Experts of a small language model: a sigmoid router.
Below are experts of layer 5 (counted from 0) of a mixture-of-experts language model. Rows are named up (a neuron's input weights, with its number) and show model dimensions 240-319. Each number is 50 + 12 x the weight over its row's rms, rounded and kept within 0 to 99.
Before each expert's rows: "comes after" lists some tokens at least twice as common just before its tokens as in all text. This comes from a sample of Wikipedia text that the model never trained on. Tokens count by the router's weight.

# expert 24
comes after: "\n", ".", " =", "\n ", ").", ".\""
up28:58 31 57 32 44 55 59 51 60 41 38 62 45 33 60 50 54 49 48 62 70 39 48 51 39 43 37 44 55 59 33 40 66 27 44 58 42 45 27 32 56 56 35 66 35 40 54 38 33 53 60 52 61 58 49 66 55 57 67 53 45 52 54 47 59 50 59 61 45 68 59 57 55 61 60 44 65 60 56 54
up29:46 57 41 62 47 51 53 42 23 46 35 39 31 56 58 48 44 31 44 52 54 62 59 43 36 36 32 53 58 43 51 67 54 85 52 69 31 42 22 64 59 54 57 48 17 70 56 27 28 54 67 51 48 55 44 61 64 67 52 50 61 58 49 40 51 44 48 29 50 44 54 39 48 51 68 56 43 57 33 50
up30:43 28 19 50 42 31 41 48 47 32 56 56 65 31 59 35 36 36 58 54 44 53 49 57 35 52 40 51 44 46 67 63 65 58 53 51 63 54 41 66 60 44 44 61 48 48 55 47 30 65 47 47 36 53 62 55 48 51 77 39 29 66 48 47 56 48 63 25 40 65 47 67 35 32 61 34 56 51 64 60
up31:57 45 43 57 50 54 51 56 64 24 92 30 38 50 45 56 43 51 62 55 37 51 49 40 34 39 35 51 57 61 46 26 52 76 53 42 59 32 42 35 51 68 41 31 33 34 59 55 58 65 48 55 41 20 36 58 27 50 66 50 43 61 33 44 45 39 44 48 52 33 40 38 65 52 47 49 43 50 68 45
up32:46 58 45 30 48 74 61 48 71 43 58 32 49 47 40 65 53 62 48 48 54 41 53 23 57 32 61 41 75 48 52 48 55 43 53 56 53 44 45 75 63 36 63 32 24 66 40 39 29 45 57 40 65 36 36 45 53 47 71 45 39 42 62 33 37 56 62 69 44 51 50 36 41 74 48 55 51 58 48 74
up33:28 36 39 65 44 42 56 49 52 53 33 46 42 57 15 47 49 42 50 35 45 44 49 35 62 44 39 25 74 66 53 48 49 48 54 82 54 60 43 72 52 57 60 66 31 44 47 25 39 74 48 66 28 56 44 71 44 56 38 37 34 64 52 32 47 47 69 45 38 46 22 30 45 58 56 58 43 46 48 38

# expert 7
comes after: ",", " and", " In", " as", " such", " well"
up0:33 51 53 46 61 53 52 51 72 41 55 48 66 35 44 52 51 47 34 46 44 43 69 59 00 50 54 68 32 32 54 53 37 27 43 60 40 69 39 52 41 82 48 42 54 35 55 34 45 42 50 62 63 40 44 35 31 35 47 24 34 41 44 53 42 43 39 77 70 51 35 53 57 47 60 30 52 39 36 78
up1:46 33 55 82 48 50 53 51 38 50 67 42 58 47 44 62 61 39 39 25 62 50 50 68 63 55 41 61 42 60 55 35 40 44 59 58 49 48 48 47 28 60 79 29 57 48 36 54 65 49 25 34 28 56 51 77 25 65 47 44 24 63 72 55 41 44 46 31 49 54 45 36 56 35 58 74 46 39 49 40
up2:40 43 58 46 59 43 39 49 69 52 52 73 57 51 54 33 64 51 51 52 58 34 48 23 43 57 68 44 58 52 44 58 49 57 48 73 41 64 42 68 44 79 47 44 41 58 30 55 59 39 43 59 59 58 44 72 34 58 50 68 69 43 55 50 39 48 80 32 69 59 70 43 37 44 63 37 46 56 17 50
up3:56 60 57 38 51 43 40 39 53 55 42 51 34 63 46 58 49 42 64 70 72 70 33 46 73 42 57 30 51 64 60 48 57 69 58 43 26 47 60 58 52 36 41 77 58 41 43 28 47 46 49 50 39 41 46 50 27 50 61 36 36 49 52 57 40 62 27 39 30 62 35 40 65 55 49 57 44 44 53 45
up4:47 41 51 66 29 43 55 57 58 52 55 46 51 15 37 50 51 50 64 43 37 44 31 50 54 48 44 50 50 45 49 41 46 40 63 57 24 52 39 47 58 65 50 44 54 50 55 54 60 52 32 42 43 43 62 37 53 66 64 62 54 53 39 65 62 42 57 64 57 37 39 41 45 53 42 49 42 40 31 25
up5:53 48 35 27 46 52 20 45 43 54 46 55 70 47 42 57 25 59 80 68 34 35 63 49 62 46 31 50 38 43 30 28 37 75 46 28 50 68 55 63 78 42 37 43 51 40 53 63 42 64 53 63 55 30 50 62 53 55 55 40 57 31 60 44 47 50 60 45 57 57 29 65 43 53 41 62 45 54 41 44

# expert 20
comes after: ".", ":", "–", "°", "5", "′"
up28:56 44 38 47 69 46 63 67 52 30 49 41 48 49 51 57 67 44 32 60 35 69 56 56 63 62 69 48 42 51 35 53 53 69 30 31 53 40 62 40 55 54 72 50 36 48 52 35 28 71 45 60 50 58 55 38 58 38 43 33 33 65 74 48 40 40 56 81 67 61 36 47 40 52 70 32 56 62 31 18
up29:32 39 63 65 36 59 42 43 59 45 56 60 55 58 52 41 64 46 68 60 57 32 52 63 53 52 43 60 43 40 51 75 56 47 57 43 61 51 57 59 49 52 57 60 59 39 64 41 41 36 61 51 56 69 24 35 61 49 29 35 63 56 44 42 39 50 36 54 61 54 46 39 58 41 54 32 52 52 42 60
up30:29 38 51 21 40 51 61 47 61 38 53 43 51 58 55 61 46 50 50 33 30 45 62 64 57 45 34 65 46 31 37 43 64 57 54 66 51 48 41 46 60 45 60 42 47 31 72 50 53 46 40 58 65 35 64 46 60 48 42 43 58 47 50 56 44 38 56 52 63 30 55 43 49 38 44 69 61 46 59 32
up31:52 32 58 61 49 57 40 56 41 47 41 36 45 59 52 53 44 58 43 81 49 28 63 50 84 63 40 61 59 51 51 45 46 57 46 73 41 46 51 40 46 56 67 61 62 53 35 41 68 46 63 53 36 46 66 51 70 51 65 49 57 23 44 52 65 58 25 78 59 36 52 37 43 47 30 62 51 43 47 38
up32:51 53 54 35 55 65 52 67 60 64 38 31 38 55 47 44 79 53 71 60 53 62 53 77 51 45 42 52 30 32 72 82 59 38 31 41 54 45 66 37 64 52 69 28 62 48 37 51 45 64 41 46 37 53 41 41 50 45 60 59 45 64 71 67 53 65 56 40 32 40 28 50 36 40 68 66 30 38 50 53
up33:48 44 49 67 43 39 32 46 50 35 48 36 33 58 72 74 43 57 35 84 35 47 42 51 45 40 48 45 57 62 68 60 59 53 58 41 51 53 68 62 47 45 60 46 31 44 39 41 54 44 44 58 56 57 51 36 61 59 28 45 49 55 47 13 61 28 31 42 33 63 47 42 47 42 55 34 50 52 51 43

# expert 21
comes after: " of", " the", " in", " by", " to", " at"
up0:64 54 42 50 49 40 34 59 63 50 71 72 58 48 43 65 51 68 24 65 61 38 45 63 54 70 42 61 44 46 67 50 53 54 50 69 52 68 52 52 45 59 34 60 75 41 25 35 47 59 42 52 54 49 40 47 49 35 56 32 55 55 68 66 51 48 60 51 34 70 39 34 24 47 63 66 46 48 54 59
up1:37 37 62 47 52 42 52 41 41 51 74 26 49 39 33 38 51 36 55 64 43 52 79 22 59 27 57 67 68 66 61 42 72 45 57 48 39 58 63 58 52 56 47 72 32 42 35 54 39 88 48 55 36 42 60 50 53 39 47 62 66 36 44 45 30 40 47 49 52 47 51 54 26 45 39 42 25 31 57 48
up2:48 55 65 42 59 57 63 48 58 35 70 47 27 39 57 41 31 47 63 45 31 53 44 40 52 47 51 59 57 48 43 66 67 53 42 54 51 45 70 42 53 43 43 23 41 63 40 27 52 50 48 52 35 51 52 57 46 67 58 45 43 51 72 57 57 42 28 63 42 53 53 52 42 64 39 56 54 32 61 27
up3:40 56 38 26 61 31 45 61 45 69 42 35 37 53 51 64 57 38 44 73 28 38 53 40 51 72 53 40 56 54 60 64 61 64 51 38 56 51 51 60 59 65 70 62 37 66 64 18 42 45 47 54 73 33 53 50 47 29 66 78 30 48 35 44 19 40 45 54 41 49 56 60 58 62 38 58 48 44 63 27
up4:36 57 63 35 31 67 38 66 57 50 63 64 44 30 59 35 56 66 75 48 50 54 62 29 46 50 54 50 57 47 41 32 51 62 57 47 56 64 65 55 55 68 40 55 59 49 52 32 55 66 42 51 50 49 56 51 44 64 50 70 37 46 77 37 47 44 49 48 47 40 38 35 50 77 61 66 48 40 54 52
up5:34 33 50 67 54 44 28 80 31 52 54 39 61 58 43 52 59 70 46 71 51 38 43 43 70 52 47 72 36 41 67 61 63 65 50 63 52 58 62 40 39 64 42 59 48 70 38 58 44 40 41 41 41 37 44 56 59 40 49 50 54 52 59 48 33 67 61 36 42 52 43 54 44 76 32 57 65 52 43 60

# expert 1
comes after: "\n", ".", "==", "===", " ==", " He"
up0:54 50 37 49 49 58 38 37 51 40 63 48 45 53 68 49 25 61 66 36 50 48 66 37 60 59 57 27 40 54 74 46 80 39 47 41 58 43 43 45 36 57 58 65 74 41 28 49 42 51 52 50 74 47 72 46 49 67 39 37 40 36 34 38 47 45 55 73 52 67 52 60 51 38 40 49 47 51 58 62
up1:43 45 66 45 63 54 50 51 71 62 57 35 45 44 37 24 41 49 56 57 51 49 42 34 45 44 61 43 46 52 61 50 53 39 30 41 51 32 36 49 44 59 62 67 43 63 62 57 21 59 51 47 54 61 42 49 61 65 53 44 58 46 41 57 20 45 30 37 67 62 38 23 45 24 53 32 55 53 42 54
up2:49 55 46 52 57 33 42 43 65 39 35 54 43 55 40 47 40 47 45 56 30 30 54 62 53 39 50 59 44 30 52 54 69 42 57 51 58 34 37 41 30 29 41 40 41 44 56 71 46 65 48 44 51 56 38 45 32 67 51 38 42 41 55 36 40 58 66 45 54 76 39 49 37 54 53 37 46 47 49 48
up3:76 44 74 62 66 52 46 62 64 44 31 62 35 53 48 50 32 53 55 45 50 54 54 28 65 78 51 41 73 51 64 45 40 50 66 74 56 46 49 70 39 49 59 55 55 41 52 56 32 40 40 45 34 52 23 59 49 60 54 47 45 32 39 64 61 58 55 38 42 56 50 42 32 33 42 58 50 50 18 44
up4:26 61 32 42 54 58 38 54 64 08 65 53 47 39 49 57 45 46 37 48 41 61 66 55 60 58 58 43 63 38 84 66 71 41 46 37 57 54 45 38 55 50 53 36 50 56 59 65 44 64 48 50 52 60 47 51 51 27 49 46 61 41 55 42 18 61 60 53 39 49 33 46 55 67 55 39 25 48 42 79
up5:51 40 48 42 45 54 34 50 58 59 70 67 56 36 34 35 71 71 65 38 53 75 73 61 50 68 42 61 56 46 53 57 68 59 58 59 36 51 50 53 66 65 62 52 56 70 40 48 44 59 61 58 71 64 34 62 39 66 62 53 62 47 25 49 44 52 41 65 22 64 44 36 46 34 47 62 55 39 62 48

# expert 18
comes after: ",", " in", " (", "–", "|", "In"
up0:60 35 36 57 68 50 39 42 34 56 39 57 71 44 39 45 51 46 30 40 36 54 67 48 37 23 43 45 62 48 42 51 44 75 61 68 51 54 49 43 60 47 46 39 53 40 29 37 57 59 48 55 32 32 51 41 37 53 41 60 41 58 66 41 20 64 26 41 53 38 46 57 47 62 55 64 45 51 30 51
up1:52 23 46 32 63 44 30 40 45 49 55 47 39 60 43 59 46 49 52 58 52 47 50 51 36 71 42 55 42 43 34 38 51 71 79 35 85 58 45 34 45 39 35 50 55 55 45 33 51 77 44 44 51 57 55 43 51 44 43 44 41 54 81 50 35 54 70 38 57 50 54 41 58 48 48 54 20 79 60 45
up2:47 45 63 48 32 52 30 51 50 47 49 85 22 55 46 53 44 45 49 40 34 35 75 51 51 55 67 51 52 26 54 77 47 64 51 33 64 43 46 58 51 49 54 45 46 60 45 53 46 57 34 55 32 56 69 53 49 54 46 61 63 57 71 71 64 61 60 61 61 42 47 66 37 30 58 45 51 59 73 69
up3:48 31 57 60 53 61 62 38 52 46 62 33 49 43 68 45 44 22 58 43 52 31 55 59 52 70 60 34 57 45 43 61 34 73 67 66 58 38 51 57 39 60 51 42 50 57 47 42 45 46 59 42 41 54 69 51 52 59 58 65 32 62 60 24 62 38 48 59 31 39 40 25 42 42 60 50 61 49 58 59
up4:52 57 47 50 42 57 46 54 78 46 48 60 81 57 65 56 44 58 68 52 34 48 67 36 39 47 40 26 47 66 41 53 53 60 49 45 64 42 40 45 49 57 51 54 54 54 31 44 64 62 57 42 55 64 54 60 53 56 26 57 40 61 52 61 36 50 43 57 62 50 71 33 46 58 63 69 32 39 58 60
up5:41 45 50 41 45 81 49 37 65 75 64 69 53 48 47 59 43 49 69 44 49 67 40 52 50 42 55 40 67 50 31 61 44 49 63 51 36 61 44 28 51 34 63 45 44 48 59 42 55 63 66 46 62 52 59 28 36 60 65 45 47 46 48 39 66 57 38 52 51 63 39 52 27 55 42 63 36 41 49 55

# expert 9
comes after: " the", " The", " a", " his", "'s", "The"
up0:37 40 45 41 62 43 21 48 55 59 41 22 25 52 39 55 62 52 24 52 31 30 38 56 58 50 43 48 29 55 54 45 51 43 56 41 37 38 39 56 66 48 50 43 51 60 61 52 38 37 33 41 53 34 40 55 42 36 67 35 51 51 43 52 51 60 52 45 80 57 54 31 50 52 56 44 79 53 56 57
up1:43 55 57 42 33 33 50 58 65 53 34 48 39 43 39 46 59 39 43 57 51 38 40 56 52 13 39 45 34 50 50 67 40 52 46 56 51 35 55 73 43 38 50 47 46 53 48 70 29 36 35 62 42 31 53 42 58 56 58 48 34 48 51 69 37 54 56 42 67 64 44 37 43 65 48 65 28 68 62 85
up2:69 46 48 54 48 68 38 34 35 68 51 39 36 50 47 30 61 52 57 48 33 36 67 62 43 34 61 24 47 59 68 46 56 61 37 59 38 52 55 53 62 24 57 75 58 42 64 50 61 30 53 51 62 28 34 56 40 47 57 55 34 43 40 54 42 62 52 46 52 49 61 35 54 84 33 25 64 31 56 68
up3:63 58 47 75 33 65 57 55 53 62 67 62 59 72 27 46 58 33 42 47 25 53 59 58 46 41 53 68 53 43 47 59 71 36 39 35 61 51 38 55 55 46 49 46 45 35 62 30 41 64 64 50 64 26 72 24 33 40 41 46 35 46 50 59 47 41 42 45 57 53 49 34 35 50 24 50 34 38 45 58
up4:49 45 34 75 37 53 43 38 54 79 54 57 43 76 48 49 46 60 39 60 61 44 65 43 37 50 44 46 44 40 40 40 48 45 29 50 46 55 53 56 66 58 52 54 41 37 51 42 46 51 44 55 51 62 32 41 55 56 68 39 56 45 39 38 36 53 62 44 54 42 53 59 41 58 47 61 46 48 69 53
up5:42 45 42 55 44 55 43 57 69 51 64 28 47 52 33 42 56 46 49 40 33 42 77 47 66 41 56 44 47 47 49 42 66 57 46 37 55 54 57 61 44 54 32 20 71 51 46 42 61 41 48 44 45 34 49 60 37 43 64 51 48 54 62 45 33 48 55 37 40 55 54 19 37 50 52 62 59 25 63 52

# expert 0
comes after: " |", "–", " (", "|", ";", ":"
up28:63 68 50 38 46 54 53 28 56 57 38 49 46 51 45 40 57 31 50 57 67 76 45 54 60 69 63 74 39 45 29 47 65 59 53 71 41 86 45 48 29 57 45 52 59 74 40 70 55 46 55 54 48 85 56 49 61 28 52 55 60 60 67 51 43 25 38 44 78 51 47 41 52 43 43 32 41 54 50 42
up29:63 47 53 56 51 54 51 62 50 63 41 56 61 54 66 63 47 49 48 55 48 28 62 64 37 46 54 40 46 55 54 36 46 50 39 33 47 69 51 47 61 56 51 36 48 35 68 32 52 62 59 34 58 48 45 60 58 32 42 44 72 57 40 42 24 30 70 44 46 38 52 35 47 35 50 66 34 67 26 52
up30:53 43 50 55 55 32 48 38 63 60 64 56 46 63 40 34 48 51 24 55 52 59 62 57 45 47 64 44 33 26 47 32 55 57 54 41 37 33 24 49 49 38 26 54 26 33 45 37 67 54 34 64 46 53 62 78 68 28 45 27 59 54 38 43 26 54 56 46 41 52 60 41 75 53 41 68 50 59 49 43
up31:52 62 39 64 51 40 32 46 47 44 73 63 35 30 58 50 51 46 41 56 47 64 70 33 44 37 39 56 49 54 36 08 40 52 38 50 47 25 55 45 36 67 37 36 38 35 51 38 55 32 39 23 56 38 42 65 58 55 46 28 53 61 40 39 41 57 54 40 53 51 55 53 47 39 38 61 53 31 57 53
up32:42 49 54 50 46 72 52 67 52 64 29 51 55 39 64 44 59 47 59 62 32 41 68 49 51 34 55 56 34 39 63 36 48 47 54 34 53 53 50 32 62 41 29 49 51 60 40 67 48 59 81 41 48 63 53 87 64 54 49 34 48 45 56 11 56 52 84 26 55 38 70 60 59 46 51 28 59 62 45 38
up33:38 44 64 65 58 67 40 50 50 46 60 51 44 47 50 68 45 47 55 66 72 58 74 48 40 36 60 36 56 48 67 40 26 51 62 60 67 31 41 53 47 85 63 62 41 47 58 43 62 50 57 27 36 39 72 56 47 34 34 65 21 58 47 53 52 45 58 49 58 37 50 43 47 37 40 47 53 46 62 60

# expert 23
comes after: " |", ")", "|", " was", " MPC", "W"
up0:35 53 48 41 59 42 47 65 72 59 50 51 46 54 26 49 37 40 38 57 36 51 55 45 56 53 66 53 44 49 69 55 37 55 48 54 62 38 69 52 55 59 33 33 40 71 54 28 26 70 33 59 41 60 61 47 57 38 51 55 26 60 46 35 77 51 37 58 40 56 39 66 48 42 63 61 50 56 54 59
up1:27 45 54 46 61 64 55 39 74 70 63 57 44 34 51 34 30 45 35 41 39 57 61 41 30 40 62 77 46 60 38 50 47 65 42 54 59 65 30 46 46 49 41 68 62 61 44 45 40 84 61 66 74 43 51 50 49 43 63 72 48 55 38 33 32 40 47 51 72 66 59 57 42 46 60 38 49 52 49 45
up2:63 45 66 57 42 58 50 55 58 60 43 45 45 64 30 52 58 71 64 63 47 38 63 54 53 53 54 44 54 53 50 65 52 48 46 73 33 41 60 38 53 54 51 51 54 57 36 33 48 27 54 65 38 53 31 33 51 43 45 54 41 63 62 40 34 64 34 59 43 62 43 39 44 58 44 47 61 42 57 34
up3:51 51 51 42 28 54 31 74 50 56 54 47 66 54 50 53 33 43 50 52 43 36 33 68 55 40 63 37 47 56 56 52 38 47 58 58 49 79 68 32 69 46 60 61 50 45 55 54 72 70 37 40 59 36 36 62 67 56 49 50 47 62 22 42 39 52 56 53 45 67 50 56 74 44 62 56 50 46 46 53
up4:47 30 57 56 50 42 62 58 40 42 52 51 54 51 59 68 39 66 28 62 35 54 67 24 66 31 42 52 37 54 52 38 44 52 40 51 56 49 60 49 52 52 56 59 59 53 51 68 58 43 40 50 50 65 39 67 49 56 54 62 67 34 47 44 48 57 58 55 65 28 51 73 34 34 55 46 42 34 51 58
up5:26 32 58 40 45 42 37 56 62 43 51 57 40 34 70 56 47 55 43 51 42 40 43 63 53 40 64 52 44 48 42 43 60 54 43 38 50 42 53 40 62 45 43 53 48 40 32 73 45 58 55 38 58 33 46 50 71 46 64 50 23 73 52 57 21 45 48 57 42 43 64 19 32 55 42 55 57 25 54 56

# expert 3
comes after: " |", " ", ")", " 0", " 1", " —"
up0:81 54 62 47 52 43 50 53 41 32 45 42 56 51 42 36 53 28 69 69 38 53 55 53 49 37 36 71 65 36 59 70 59 44 60 48 57 41 30 33 68 72 30 60 49 45 39 45 19 50 62 41 48 35 40 66 57 68 42 55 30 39 47 43 41 52 64 59 58 52 57 38 64 60 52 48 52 75 41 63
up1:51 72 42 42 50 66 21 67 63 42 43 38 40 49 49 32 61 52 49 38 61 55 71 62 52 30 47 74 55 44 61 60 50 66 50 35 47 28 40 34 72 41 36 49 51 47 63 57 44 35 63 65 56 58 48 52 44 39 46 43 53 67 41 31 33 61 33 62 50 55 25 32 62 45 06 57 52 58 53 57
up2:52 51 59 42 70 34 82 35 64 71 61 53 53 43 39 57 36 35 32 55 56 45 30 57 28 62 40 76 32 37 67 23 59 49 61 49 44 61 62 39 51 52 56 58 37 65 36 43 45 44 37 57 52 60 64 61 58 46 60 36 48 61 56 52 51 32 57 44 54 39 57 44 74 37 62 43 52 56 60 39
up3:65 51 72 19 61 73 52 35 59 56 47 46 52 42 41 55 57 74 56 63 47 45 61 70 52 44 52 58 61 54 41 44 59 67 40 53 41 20 51 47 63 70 43 46 56 68 53 26 31 45 67 69 46 56 52 59 40 46 46 47 34 26 42 34 60 53 39 39 47 57 53 48 43 34 56 43 41 23 39 32
up4:39 68 32 18 49 56 43 54 62 50 46 36 59 50 44 40 54 69 41 36 59 41 56 65 43 50 48 36 40 54 60 70 54 49 42 78 10 38 42 30 42 44 49 48 56 36 61 50 36 29 46 61 46 43 41 67 49 66 52 47 42 51 52 51 59 70 64 56 76 40 35 56 40 60 30 66 73 48 70 51
up5:59 65 47 52 41 68 60 30 71 74 66 41 56 50 50 60 45 64 56 59 40 43 61 50 57 40 61 28 60 62 31 69 50 57 62 63 48 41 36 27 66 64 45 43 55 65 78 51 51 60 46 60 66 56 65 60 67 59 54 58 49 37 64 34 39 60 54 63 45 54 47 40 52 42 55 45 41 28 68 57

# expert 29
comes after: " (", " |", " /", "\"", "2", "0"
up0:32 31 49 34 60 42 64 67 63 36 23 41 49 39 56 72 54 64 70 68 53 53 59 30 50 38 55 47 61 70 60 62 53 62 55 39 44 61 32 42 46 51 48 35 41 68 33 46 55 61 50 66 42 56 72 41 40 43 50 26 58 43 27 66 36 48 53 48 44 52 53 43 53 45 27 69 52 68 42 57
up1:38 46 46 54 44 57 71 35 42 43 50 61 70 55 52 68 41 41 66 71 42 59 39 52 56 48 54 59 50 36 36 43 55 65 69 42 67 59 54 61 38 53 42 54 37 37 34 26 55 32 41 62 48 63 60 43 44 53 52 50 45 46 60 40 54 26 38 70 62 12 34 15 43 36 65 27 35 45 38 34
up2:38 57 54 40 46 52 55 47 35 56 48 52 49 50 43 43 55 44 66 52 55 41 68 43 38 28 25 66 53 70 40 46 53 58 57 53 66 47 70 69 50 50 73 37 52 14 41 49 45 30 48 44 25 22 40 41 51 43 51 45 40 34 40 42 54 47 50 56 35 51 43 58 77 42 72 54 62 49 54 43
up3:43 52 41 78 55 41 50 46 67 53 50 44 45 46 51 59 43 62 75 33 43 23 56 48 57 50 62 30 43 61 45 54 40 27 34 34 53 68 58 57 62 58 26 53 50 35 46 44 65 41 73 60 47 41 64 39 36 27 16 57 60 62 41 46 40 47 63 73 50 53 54 52 57 39 57 47 47 41 43 36
up4:58 58 59 60 36 27 66 57 61 53 48 19 54 32 62 41 24 36 47 59 58 46 78 28 42 32 43 67 48 59 38 49 49 67 24 51 36 45 58 57 60 62 52 48 39 57 40 26 38 46 39 52 60 37 53 35 65 43 53 44 56 44 41 64 76 40 55 36 44 46 47 53 46 59 42 66 34 59 69 26
up5:40 56 52 49 57 57 68 51 61 41 54 45 44 62 62 46 33 56 67 55 66 58 51 51 30 60 52 35 48 63 53 56 66 50 32 58 43 52 52 21 56 29 42 66 50 49 57 20 62 53 45 69 45 23 83 35 53 65 50 44 48 36 60 55 51 40 56 38 56 59 53 26 63 36 60 64 64 12 43 30